From a checkpoint of a small mixture-of-experts model trained on Wikipedia: a softmax router, a shared expert of 384 neurons.
Below are experts of layer 2 (counted from 0) of a mixture-of-experts language model. Rows are named router (the router's row for the expert), up (a neuron's input weights, with its number) and show model dimensions 0-223. Each number is 128 + 24 x the weight over its row's rms, rounded and kept within 0 to 255.
After each expert's rows: a language model's description of what the expert responds to. This comes from a sample of Wikipedia text that the model never trained on.

# expert 8
router [171  74 130 158  92 174 122 111 127 157 153  80 134 129 121  92 167 142 163 122 121 123 170 138 141 117 176 155 112  97  92 135 163  90 119 106 124 113 154 160 154 153 138 143 131  74 116  85 159  75 128 123 107 144 146 148 122 138 157 118 172 122 138 145  85 157 103 111 137 138 157 121 166 115 135 137 120 106 138  97 117 104  91 132 126 173 184 112  95 126 179 139  94 144 129 147  97 136 124 132 154 186 149 163 127 115 109 148 159 155 116 171 136 136 108  53 141 133 115 156 148 141 107  99 117 134 164  96  78 100 101 168  70 121 124 135 135 127 111 109 128 146  99 156  98 129 112 180 150 117  89 182 129 150 156 168 106 113 121 141 146 149 155 155 155 166 131 154 122 132 108 135 139 155 140 135 132  96 131 164 113 160 120 148 139 108 168 130 113 112 118 139 186 146 130  92  98 120 159 137 120 107 154 133 117 131 139 121 139 124 153 120 121 164 130 121 121 127 124 164 144 109 128 129]
up1 [131  91  81 117 124 108 134  96 139 116  95  88  99 143 111 134 141  89 165  89 116 147 142  83 116 101 101 124  99 102 155  99 143 125  92 107 138 138 124 110 103 131 158 113 128  93 150 168 167  89 132  71 167 144 147 166 137 105 117 146 149 118 135 185  91 146  97 136 101 142 142 134 160 150 159 133 117 103  71 142 144 134 101 153 138  99 148 119 151 104 154  97 143 116 140  87 134 137  84 102 141 144 108 133  82 110 111 110  89 152 137 106 142 119  96 114 145 132 122 133 135 114 163 168  83 167 133 171 125 111 108 131 106  95  93 130 123 138 106 129 138 123 122 166 147 122 123 148 171 128 101 149 102 122 140 135 144  96 148 126 124 157 127 124 132  97  88 181 134 187  97 132 103 122  90 121 149 123 122 117 135 105 112 107 125 132 115 146 144 187 132  85 125 126 136  81 127 117 116 166 153 133 145 112 132 140 149 119 138 157 148 156 141 106 127 143 164 168 100 157 103 126 151 138]
up2 [117 101 125 120 161 111 149 140 103 174  90  92  83 116 109 159 131 128 171 129 194  80  81 130  68 115 134 178  82 126 136 116 130  94 134 137  98 137 116  93 116 148 133 143  98 117 138 138 141 111 116  91 171 101 106 156 134  93 122 174 120 156 132 123 115 153 130 143 159 137 136 147 121 117 106 135 144  97 161 133 145  95 144 115  97 134 153  88 155 134  75 129 121  89 117 135 100 112  85 120 176  97 169 123 133 145 102  92 112 140 119 123 155 180 126 112 144 101 122  86 148 158 149 182 161 128 160 131 131  98 152 132 157 140 100 110 123 119 100 115 105  94 121 147 142 138 132  99 124 147 115 149 122 115 155 158 145 150 164 130 135  88 161 132 118  96  82 129 127 161 105 144  95 147 137 140 165 100 137 141 158 100 110 103 129 145 141 148 117 115 127 140 127 137 154 134 147 135 155 119 121 118 136 133 150 117 113  94 172 145 143 126 107 149 189 132  97 142 112 113 130 122 111 167]
Personal name pieces

# expert 17
router [152 101 110 151 156 111 136 115 130 161 139 104 130 126 116 135 114 142 135 143 103 100  80 119 100 132 129 139 128 151 123 133 128 139 104  80 176  98 103 157 135 183 135  90 126  94 136 180 136 113 104 105 139 153 147 138 143 176 146 183  91  69 113 147 164 108 192 121 108 110 151 144 164 109 112 173 114 123  99 133  81 113  81 134 128 136  81  92 136 124 111 102 130 142 155 158 140 153 113 114 101  94 120 107 149  95 119  98  71 151 135 133 151  88  77 155 134 141 155  79 129 141 137 115 163 113 131  96 149 153 171 105 135 139 112 152  98 138 108 142 117 105 123  93 151 153 201 154 133 104  95 135 114  98  91 107 120 149 126 117 163  97 133  86 109  62 169 108 115 128  90 135 153  73  89 166 132  88  94 145 114 123  85 129 140 171 155 150 136 123 108 113 124 131 121 161 131 133  89 130 149 137 122 105 138 123 119 114  87 130 124 116 109 106 116 145 129 114 163 149 107 129 129 108]
up9 [113 142 110 148 103 129 121 146 114 145 149 117 109  66 107 169 140 153 153 142  99 156 120 153 143 158 134 143 151 136 126 120 145 130 170 143 116 141 106 144 121 119 152 150 158 111 134 100 152 162 156 173 147 123 132 137 157  98 148 143 103 117 162  85 131 134 155 127 133 110 144 106 192 131 155  87 137 122 107 106  91 157 129 133 125 100  96 162 137  90 163 122 164 141 159 156 165 114 107 122 209 143 136  80 102 168 147 143 133 125 162 165 125 154 132 128 122 117 134 161 150 120 111 143 140 118 139 112  96 130 104 143 160  83 112 158 142 135 143 160 140 126 149 125 129 115 161 141  86 167 102 160 160 129 124 134 113 120 115 137 132 133 159 172  96 134 104 144 117 122 155 116  87 158 152 120  99 115 171 116 120 147 145 127 131 113  99 152 116 125 133 103 116 124 100 132 148 138  75 133 173 130 141 142  89 112 188 116 160 151 133 112 136  83 133 116  98 166 108 166 173 120 155 132]
up10 [133 110 122 140 147  96 126 136 104 145 169 154 115 128 143 124 146 125  99 178 156 117  87 155 148 124 142 140  96 192 108 108 173 140 137 101 119 122 126 102  86 141 158 148  92 121 119 132 149 100  89 156 122  78 103 127 140 147 122 124 141 135 123 170 125  93 149 123  93 151 138 121 134 139 138 125 102 110 153 141 141 136 119  99 101 142 120 115 136 113 102 130 127 167  97  76 128 122 116 130 140 141  73 135 126 119 170 148 137 118 134  95 150 191 105 166  97 139 161  98 132 104 125 146 173 153 110 131 154 142 106 108 130 142  96 140 144 127 116 116 111 141 138 122 142 155 158 141 119  90 117 116 136  97 120 117 107 151 134 151 148 110 141 126 135 130 165 103  82 171 128 115 118 190 110 179 125 135 154 133 149 149 129 114 147 118 149 107 159 147 149 117 121 152 177 148 140 136 129 112 111 110 162 127 103 173  85 147 143 127 101 179 118 134 124 161 137  74 169 131 147 122  85 170]
Short consonant word pieces

# expert 5
router [118 151 121 123 112 139 133 123 148 118 139 125 122 134 124 102 131 153 110 151 107 125 164 142 153 124 162 118  95 117 109 164 134 119 160 113 145 149 135 115 125 118 123 140 137 104 169  97 106 154 130 133  72 164 134 125 105 161  98 148 158 108 133  85 165  75 100 172 123  99  78 121 102 164 138 129 138 129 149 179 108 158  81 136 157 115 127 117  89 160 153 113 172  79 115 126 164 144 157 127 123 134 107 113 134 137 187 118 104 149 146  88 132 116 140 118 147 171 126 102 157 105  91 168 118 119 105 142 131 102 145 134 139 103 131 110 135  86 145 142 104 128 158 140 121 130 145 190 161 139 132 141 142 155 126 157 120 142 134 126 125 124 125 133 102 113 138 149 104 116 175 112  83 131 140 184 130 149 146 102  99 119 137  80 119 129 104  94 102 135 117 151 157  33 106  87 129 142 132 142 102 127  93 131 110  91  97 167 101 127 126 111 126 142  97 137 149 109 119 128 107 180 141 108]
up9 [143  92 154 106 141  78 145 134 135 111 117 110 116 101 129 139 156 131 132 143 139 108 131  80 117 118  81 105 174 119 106 107 119 119 148 120 151 130  78 138 113 119 102 148 155 132 176 110 118 117 126 131 107 163 121 169 156 102 154 128 137 131 170  88  96 139 133 123 139 126 143 124 103 148 119 155 120 136 155 127 157 137 134 142  99 151 149 100 189 123 123 136 128 109 121 125 205  88 124 114 127 149 129 113 164 164 123 136 122 155 129 127 127  89 116 103 125 102 143 146 151 124 171  95 150  81 121 124 119 154 161 144  79 109 139 107 132 109 158 140 109  83 177  86 123 100 145 147 125 126  81 122 114 161 126 158 145 113 163 142 170 121 109 136  84 139 135 146 130 109 146 125  73 141 127 119 147 140 163 106  87  91 189 100 139 130  89  75 116 143 141 132 125 161  91  80 111  67 112 157 133 117 137 113 131 134 147 112 139 151 149 114 117 135 146 147 105  92 101 131 121 137  99 113]
up10 [143 144 132 138  93 126 143 133 156 153 138 115 151 133 121 145 116 119 105 134 117 103  92 144  76  91 171 168 116 131 114  98 105 115 154 122 137 120  94  93 114  92 128 125 125 173 123 127  93 148 124 154  98 162 137 132 113 124 116 144 149 129 126 117 111 129 185 134 103 144  81 134 170 121 165 147 109 156 123 101 132 145 124 122  93 143 168 129 104 156 118 100 138  90 101 103 128 157 167  80 122 104  74  78  66 124 151 171 124 125  92 145 119 133 176 150 131 119 124 149 133 155 168 121 175 180 130  70 131  86 136 115 159 129 120  81 161 154 135 137 139 111 110 129 146 139 150 144 117 149 183 152 177  85 113 124  92 155 161 152 144 154 110 135 110  80  97 140 138  99 123 127 129 156 126 115 143 112 113 150 125 133 142 145  91  89 108  83  87 155 148 161 147 132 132 111 121 144 100 159 143 107 108 155 116 104 132 164 135 105 107 145 144 129 141 146 146 135  91 109 158 125 185 123]
Foreign-name word pieces

# expert 0
router [104 124 120 137 126 105 133 104  91  99 100 178  96 147 127 147 102 138 163 113 139 106 133 154 143  97 109 118 121 143 158  90 157  97 134  91 117 187 166 117 119 140  93 131  78 174 129 164  91 104  77 120 120  55 138  96 149 139 163 118 139 101 173  84 102 111 134 117 147 104 120 130 110 137 157 140 108 106 184 127 143 139 154 143 164 190 101 115  69 105 116 147  93 104 113 110 129 153 155 150 120  95  85 140 149 122 126 111  69 133 116 114 101 131 147 169 117 162 169 127 106 154 117 112 143 160 148  95 118 185  99 130 140 152 125 102  89 146 114 146 126 143 134 115  91 121  90 176  98 128  93 139 105 106 140 132 165 141 135 143 126 150 113 144 116 165 142 124 106 139 116 110 152 122 129  92 130  95 115 106 138 106 166 112 151 107 100 144 152 151 123 103 100 145 120 134 137 128 105  73 134 141 133 115 106 149 102 161 136  95 118 132 132 169 131 174 140 148 100 134  98 132 147 124]
up4 [113 180 118 116 156 123 133 117 103 155 113 149 133 142 104 123  96  82 159  78 138 125 131 141 125 109  93 175 165 132 123 116 115 125 111 181 119  98 145 134 173 101  98 106 115  87 122 134 134 134 158 126 171 123 150 120 168 123 178 128 111 135 163 103 103 154  89 112  96 131 133  94 161 128 141 139  99 113 105  97 142  99 133 154 111 146  82 126 115 131 110 106 137  99 110 135 171 165  96 128 105 135 128 176 131 124 144 127 147 126 144 134 140 158 125 142 125 197 140  94 129 105 115 136  74 119 128 140  94 136  80 135  97 185 207  91 123 126 111 118 138 122 131 111 134 177 103 108 119 141 110 138 132 134 169 128 142 144 164 105 130 137 108 100 161  86 122  83 130 101  92 140 139 138 118 154  75 134 108 135 109  66 169 140 135  82 131 165  78 120 135 112 114 109 167 142 138  98 122 106 164 165  89 157 144 120 135 161 137 108 115 139 114 180 148 169 145 170  90 109 156 139  89 143]
up5 [123 123 137  91 124 111 170 143 167  94 132 114 134 131 138 155  97  92  91 113 135 126 139 115 137 122 171 132  88  98 135 111 157 129 129 133 124 164 131  98 114 125  82 128 130  81 109 129 101 126 128 149 163 163 143 137 127  94  96 105 103 160 141 150 106 105 128 110 111 150 141 130 151 155  62  98 151 129 140  91 133 103 123 140 133 171 138 153 131 111 140 111 110 169 163 133 131 111 159 103 125 145 111 107  85 110  99 105 135 150 148  95 156  85 125 153 141 165 121 127  88 108 163 139 142 118 144 170 107 132  87 165 135 156 127 124 120  98 115 137 128 134  99 112  73 143 126 155 105 137 120  81 179 155 155 157 123 143 158 121 117 108 141 126 137 156  88 119 104  80 191 129 158 108 120 148  68 138  58  95 176 150 163 122  71 124 144 103 147 149 120 111 105 151  91 128 139 117 149 102 171 141 155 121 129 133 119 185 177 117 123 115  92 118 100 119 127 145 110 122 143 117 152  97]
Table cell separators

# expert 13
router [150 145 116 113 139 132 132 162 137 107 108 138 151 114 121 127 144 195  95 122 108 122  66 103 129  88  82 133 122 121 114 112  96 118 156 154 127 122 103 104  98  88 119 127 129 144 114 117 144 110 164 126 127 123 145 100 136 110 170 115 140 120 104  99 104 116 155 164 152 158 139 129 120 125 127 116 142 134 174 117 145 113 142  99 147 154 139 149 111 153  92 135 113 149  97 128 132 101 111 160 127 181 122 108 160 111 108 138 148 109 133 129 138 158 118 106 138 145  74 101 132 163  99 105 152 138 113 149 156  99 138  97 118 134 161 101 151 163 166 104 148 121 130 129 110 116 140 139 104 131 160  83 159 133 139 151 138 118 138 124 190  92 104 106 127 120 126 144 102  80  83 129 146  90 139 123 134  82 162 178 126 126 116 130  92 123 124 119 110 108 107  95 100 175 167 136 116 116 148 130 109 142  96 143 141 145 112 135  97 118 128 124 150 111 175 161 146 126 154  96 144 115 115 148]
up5 [136 148 115 139 131 152 134 165 151 160 129 126 120 158 103 139 130 130 128 131 123  73 122 140 147 108 110 139 110 141 127 153 104 112 132 174 107  85  92 121 154 140 103 120 109 102 155 162 126 149 120  88 143 161 117 116 104  98 120 129 122 116 124 125 121 151 113 115 125 105  97 115 108 141 110 134  89 178 122  93 121 165 100  93 111 151 192 100 100  79 139 115 136 126 126 123 128 152 124 120 116 122 146  72  96 111 122 129 104 154 141  86 181 137 159 101 111  95 177 113 158 148 127 126 133 128  83  92 134 120 141 137 111  96 106 125 118 148 136 132 116 158 104 158 156 136 152 118  89 200 124  87 129 178 104 146 101 113 122 117 160 152  87 132 133 151 116 162  98  68 123 100 139  90 122 153 143 115  98 133 119  83 132 132 130 179 123 121 129 121 128 130 181 111 119 140 140 107 113 129 152 166 140 118 128 137 133 124 134 100 117 133 113 148  93 130 110 139 126 163 102 108 157 150]
up6 [136 135 120 111 106 155 140 114 101 105 134 153 123  78 160 151 116 129  86 125 132 104 122 145 115 109 140 120  99  83 172 118 183 131 157 130 137 125 136 170 138 115 135 106  95 131 116 132 136 163 121 147 160 122 131 138 145  93 164  79 175 153 125 174  86 131 137 140  99 117  78 138 160 110 117 140 120 124 133 105 114 147 149 137 124 135 141 114 125  91 134 136 143 131  52  90 124 109 123 123  98 138 105 133 156 126 156 139 124 151 177 136 139 117 142 150 135 131 106 114 139 155 161 125 141 114 129 104 145 130 104 101 127 120 123 128 140 145 139 145 151 122 121 109  97 118 103 164 132 126 138 193 159 122 146 153 144 148  99 136  79 157 116 121 126 124 120 124 130 147 130 115 120 132 103 121 170 156 137 154 143 159 131  96 111 131 113 139 174 122 181 131 160 124  86 111 169 100 162 115 135 125 117 186 122 142 129 130 140 136 121 132 110 108 152 123 117 112 133 128 172 102 127 126]
Line breaks and headings

# expert 6
router [147 142 140  95 128 121 190 109 164 116 146 123  62  95 124 141 152 150 121 124  77 128 120 115  55 132 156 133 105 104 182 104 132 151 169 143 171 151 126 108 155 192 161 148 143 131  98 144 121 137 150 130 153  99 122 179  95 118 126 107 124 140 122 133 138 109 119 145 134  97 136 137 105 162 150 101 121 100 153 124 128 120 131 105 121  96  92 107 119 141 117 136 124 162 101 134 119 143 156 157 181 129 135  92  90 102  97 139 109 131 124 149 172 137 125 126 107 148  60 135 169 121 143 102 138 125 119 123 138 122 127 128  88 143 146 154 120  94 119 165 137 120 135 135 123 151 131  81 114  80 118 146 127 104 109 119 111 141 106  92 113 132 106 100 133 141 102 114 135 137 124 157 116 135 172  72 110 121 142  92 105 141 161 101  88  92 148 165 142 167 155 109 132 104 133 125 163 150 138 135 157 170 155 171  87 138 112 142  94 149 103 156 117 138 130 119 139 140 130 133 137 105 105 124]
up4 [105 128 168 111 122 158 111 114  74  84 135 110 143 132 104 114 123 139 167 128 113 113  96 112 137  82 148 134  96  91 120 164 104 114 134 120 172 122 112 156 126 137 120 132 172 108 123 159 149 151 124 141 124 128 155 162 153 149 125 105 159 125 149 102 138 118 115 105 119 137 112 131 153 104 130 104 150 112  95 138  94 127 123 150 124 145 140 160 120  89 143 106 157 119 134 167 138 110 126 131 153 118  89 118 107 165 151 104  95 127 122  93 145 159 143 145 157 113 148 168 150 139 131 126 140 154 147 132 163 115 143 127 148 154 121 106 101  83 152 175 115 116 133 115 143 120 125 124 197 150 129 130 127 104 116  99 147 125 143 117 144 199 161 125 134 178 115 110 133  95  84 114 145 115 122 147 152 144 152  96 150 132 194 124 160  96 136 136 124 102 124 115 141  98 112 141 150 149 155 143 154 166  98 153 193 134  80 135 148 148 104 115 121 111 160 104 107 103 130 111 124 135 121 151]
up5 [136 108 109 114 168 110 101 137 123 125 168 125 130 149 123 132  93 151 146 147 164 102 119 143 138 133 111 111 102 181 121  93 133 114 122 127 141 137 114 113 124 108 127 156 148 158 130 183 110 141 147 142 119 132 134 173 125 113 141 145 155 142 141 137 112  97  82 158 117  99 120 126 133 130 134 156 167 143 134  97 117 138 132 141  65 152 105  84 131 143 134 153 101 127 171 130  97 158 162 153 148 127 167  98 150 134 127 166 116 118 118 104 147 115 124 130 115  96 114 139 110 113 118 121 137  95 130 137 163  78  95 142 124 135 104 141 132 131 108 157 156 158 140 123  90 147 148 119 159 128 109 122 159 134 121  92 145 159 168 162  98 110 141 106 103 133 112 178 151 102 126 112 122 128 104  77 118 118 150 133 109 171 131 112 132 126  97 112 171  88 131 157 135 109 141  84 123 100 107 140 121  85 131 108 120 148 114 171 114 154 142 123 145  74 152 111 126 105 127 150 135  97 164 152]
Commas and linking words

# expert 19
router [124 147 180 130 128 140 126 148 131 154 118 136 145 132 152 107 143 106 147 161 173  85 162 117 133 111 106 144 164 136 115 131 150 160 114 150 109 123 120 159 127 140 125 148  96 139 107 132 125 133 123 101 141  92 126 145 165 139 177 136  80 150  76 121 157 129 140 129 140 130  73  88 141 108 126 118 159 143 120  91 124 139 148 126 157 142 128 134  90 165 105 118  89 155 163 125 105 113 125  98 123 100 160 184 164 101 151  86 147 145 177 100 144 139 125 133 116 143 137 142 104 170  93 143 152 154 167 146 126  96 152 163 107 127  94 155 130 172 144 102 148 123 177 121 170 135 128 188 137 151 173 145 122 128 123 124 121 109 115 130 143 120 122 115 145 124 143 135 152 151 184 121 159 179 160 147 133 116 135 105 163 139 153 110 126 157 125 135 149 112 122 123 146 123 156 110 129 153 103 109 136 143 112 114 126 122 120 161 145 144 133 131 130 164 125 139 138 113 105 137 132 149 140 159]
up7 [130 140 103 112 121 122 155 124 115 172  90 128 122 143 110 138 134 141 153 143 145 138 149  80 103 105 102 153 136 138 131 117 128 147  89 153  82 114 119 130 180 149 122 156 108 148 137 110  98 164 143 143 178 141 121 138 119 177 131  79 172  82 110 109 112 113  96 102 114 124 135 127  97 141 132 143 141 124 150 126  95 139 145 109 137 108 120 122 112 118 103  97 138 138  82 161 139 152 140 144 163 130 123 151 113 158 186 118 149  95 106 106 120 134 111 108 106 132 135 154 151 129 120 128 107 135 143  86 127 131 115 108 118 137  95 132 124 116 128 128 127 120 123 151 116 165 168 132 155 133  52 116 174 162 135 117 152 161 172 148 147 137 120 110 151 132 149  86 110 156 123  94 163 185 149  92 118 128 130 186 141 116 119 113 130 143 156 158 132 131 122 125 139 151 159 127 140 100 102 120 121 101 108  92 139  75 135 155 117 155 121 141 126 139 118 101 116 127 162 113 155 137 145 120]
up8 [ 99 151 191 134 119 203 119 134  90  95 136 164 147 155  73 164 169 155 112 135 135 106 111 157 129 124 112 130 136 141 174 126 113 133 116  98  97 136 108 125  90 149 132 112 110 142  83 134 158 131 122 136 106 162 164 159 142 138 136 137 154 122  96 125 111 150 104 181  85 122  91 126 133 138 104 140 155 133  88 140  92 135  98 145 115 133 123 117 107 107 146 114 145 103 112 113  95 123 152 162  92 120 104 115 150 140 118 154 136 135  88 144 124 131 112 121 135 120 148  99 107 158 137  95 124 112 106  99 100 108 112 108 148 140 141 120 122 131 142 131 133 108 137 119  90 191 103 133 132 125 136 198 121 108 115 102 102  60 117 154 107 195 150 158 102 119 133 173 133 120 139 131 121 110 148 125 102 172  81 117  96 141 136  91 127 134 102 168 116 121 167 145 123 128 137 137 131 114 116  93 104  86 145 122 117 137 123 152 152  90 130 118  87 154 150 103 124 135 114 107 143 154 133 111]
Sentence-ending punctuation

# expert 2
router [132 124 142 140 109  96 142 102 123 151 103 132 144 140 149 138 159 148 115 134 128 144 130 112  84 111 127 101 140 127  94  79 154 109 106 130 166 124 130 150 120 122 124 118 125 139 151 157 150  81 103  88 157 159 131 136 118  90  77 127 153 132 113 175 159 143 120  70 114 122 142 141 140 131 135 131 113 146 125 113 116 163 142 150 103  94 103 131 141 147 123 117 100 147 188 133 147 134 164  89 118 107 151 106 169 138 132 135 110 132 134 120 105 141 117 115 125  86 105 156 121 103 117 163 107 103 144 100 117 137 132 109 161 151 114 132  87 188 134 122 125 134 103 166 122 167 140 143 112 161  96 151 165 167 138 111 154 154 118 133 112 103 147 182 164 136 120  98 143 101 152 139 176 115 143 137 144 133 164 147 158 115 144 160 145 161 149  96 152 177 128 163 167 116 100 147 120  85 111 155 108 146 151 137 185 158 138 125 100 147 108 160 117 122 132 126 194 126 101 126 125 115 126 142]
up3 [132 132 118 123 157 117 178 108  99 117 153 128 147 106 137 153 144 104  97 127 133 152 140 112  95 144  75 127 152 118 141 105  68 111 136 109 129 136  85 120 155  84 124 119 120 131 156 142 156 107 133 131 128 141 132 105 134 113 155 138 135 136 143 167 134  76 130 119 151 105  87 102 141 128 150 121 145 109 132 115 140 149 154 116 116 108 126 161 131 132 135 108 125 135  89 117 129  69 108 142 158 132 134 120 100 154 159 145  74 125  86 179 154  99 112 136 155 127 116  84 137  89 143 102 166  75 112 111 173 150 151 165 113 156 146 160 119 136 150 151 118 111 116 132 104 141 143  92 152 141 111 136 121  96 101 131  81  98 168 182 156 109 119 112 139 170 138 149 125 142 109 115 154  78 120 106 105 118 154 140 126 119 172 131 106 105  94 150 104 136 115 134 125 112 135 130 128 122  67 132 119 129 111  67 163 125 154 142 153 120 122  93 119 106  87 142 183 139 123 175 149 116  91 148]
up4 [135  97 154  92 119 121 144 126  95 128 119 111 121 134 121 151 159 113 156  75  56 113 103 114 139 127 149 162 102 127 117 101 121 152 146 130 136 148  91 158 126 158  99 141 148 157 146 142 129  99 123 142 122 124 138 125 145 112 144 168 116 131 130 120  96 113 137 146 108 142 117 138 130 148 141 100 116 107 149  90 136 166 133 142 147 122 125  88 106 153 133 136 155 135 119 101 149 149 120 153 116 130 108 134 156  87 146 109 110 130 134 153 120 146  99 142 144  78 113 121 161 116 125 108 118 105 139 135 173 109 173 146 141 167 150 101 131 146 125 126  91 170 111  64  85 151 176 134 137 143 126 143 160  96 124 142 122 159 180  74 117 166 140 104 133  91 105 110 151 135 140 140 141 120 125 159 135 140 127 148 123 123 146 149 133 131  97 127 168 142 120 148 101 160 164 126 152  95 165 110 147 174 146 145 122 141 183 124 125  96 172 133 159 123 100 120 138  90 121 144 186  95 106  89]
Capital letters, open parentheses

# expert 21
router [131 118 145  86 138 130 120 163 140 120 135  73 154 147 127 118 135 109 139 117 113 126 110 155 109 107 134 103 168 134 149 171 170  94 113 115 164 102 123  96 115 102 129 132 138 113 172 142 114 152 146 139 121 126 154 116 124 154 161 120  92 169 164 161 108 111 144 103 151 128 134 153 188 136 136 105 123 150 129 109 186 124 167 127 114 141 129 146 113 163 111 127 136 151 137 121 167 155 150 151  96 156 158 131 101 162 139 131 123  91 115 152 106 121 136 156 137 120 114 116 164 104 145 118 106  70 133 142 126 107 110 146 123  98 158 134 129 125 120 117 150 111 104 117 130 110  74  92 113 147 125 152 122  92 135 107 110 131 130 141 125 161 170 130 130 172 118 117 145 134 143 123 170 135  78  81 105 112  82 119 134 145 105 173 114  95 110 162 123 109 106 161 157 172 151 136 134 153  92 117 137 116 127 113 125 167 174  77 136 118 140 105 104 103 155 153 120 148 158 125 153 138 140 102]
up3 [190 123 129  86 132 174 128 147 117 141 157 152 105 132 140  98 134 156 167 124 119 150 129  87 118 151 129  85 140 113 120 115 104 124 102 102 130 137 132 145 152 138 145 113 121 138 147 120 122  83 152 106 133 112 124 103 163 116 100 182 154 142 171 124 114 137  59 111 112 140 148 121 119 132  87 130  89 142 127 119 106 102 115 137 146 113 101 132 115 120 110 144 139 111 123 127 105 198 140  38 112  96 152 112  99 175 127 127 146 196 139  91 134 135 150 111 134 142 147 152 119 103 139 110 133 116 139 128 136 180 142 107 111  89 162 155 151  88 139 148 162 161 131  75 177 181 109 118 114 134 111 132  72 139 124 114 123 133 110 150 137 174 134 108 127 144 144 121 146 164 104 118 100 135 150 106 111 106 105 133 160 108 151 124 115 143 143 146 135 134 161 134 148 108 142 139  89 124 153  86 114  97 146 122 162 140 110 162 116 114 141 124 169  83  87 127 138 128 153 108 134 136 119 114]
up4 [114 143 150  85 106 157 147 155 138 108 153 120 104  88 138 142 113 151 109 139 119 143 163  95 118 106 171 116 153 172 130 187 131 109 155 102  99 125 159 140 135  89 133 129 175 104 134 137 138  98 104 115 101 105 148 138 140 156 152  89 130  98 145 130 141 121 167  90 107 146 139 145 135 167 105 132 125 125 165 120 119 166 112 125 109  80 118 150  94 171  64 152 120 165 124 129 141 121 127 163 124 141 117  91 121 145 113 126 150 146 134 135 149 115 146 130 120 137 140 118 132  97 127 101 137 110 132 141 147 103 146 132 138 107 142 101 104 105 125 164  72 130 143 154  83 132 132 126 121 108 122 130 154 160 106 142 123 146 134 146 116 112 118 165 124 121 144 122 179 130 100 103 126 132 102 118 116 133  66 113 171 122 122 106 114 141 113 212 165 168 151 131 138 122 157 137 142 136 134 138 126  89 137 107 165 175  91 167 135 139 145 146 115 154 112 118  55  97  74 123 129 142 129 121]
Table labels and quantifiers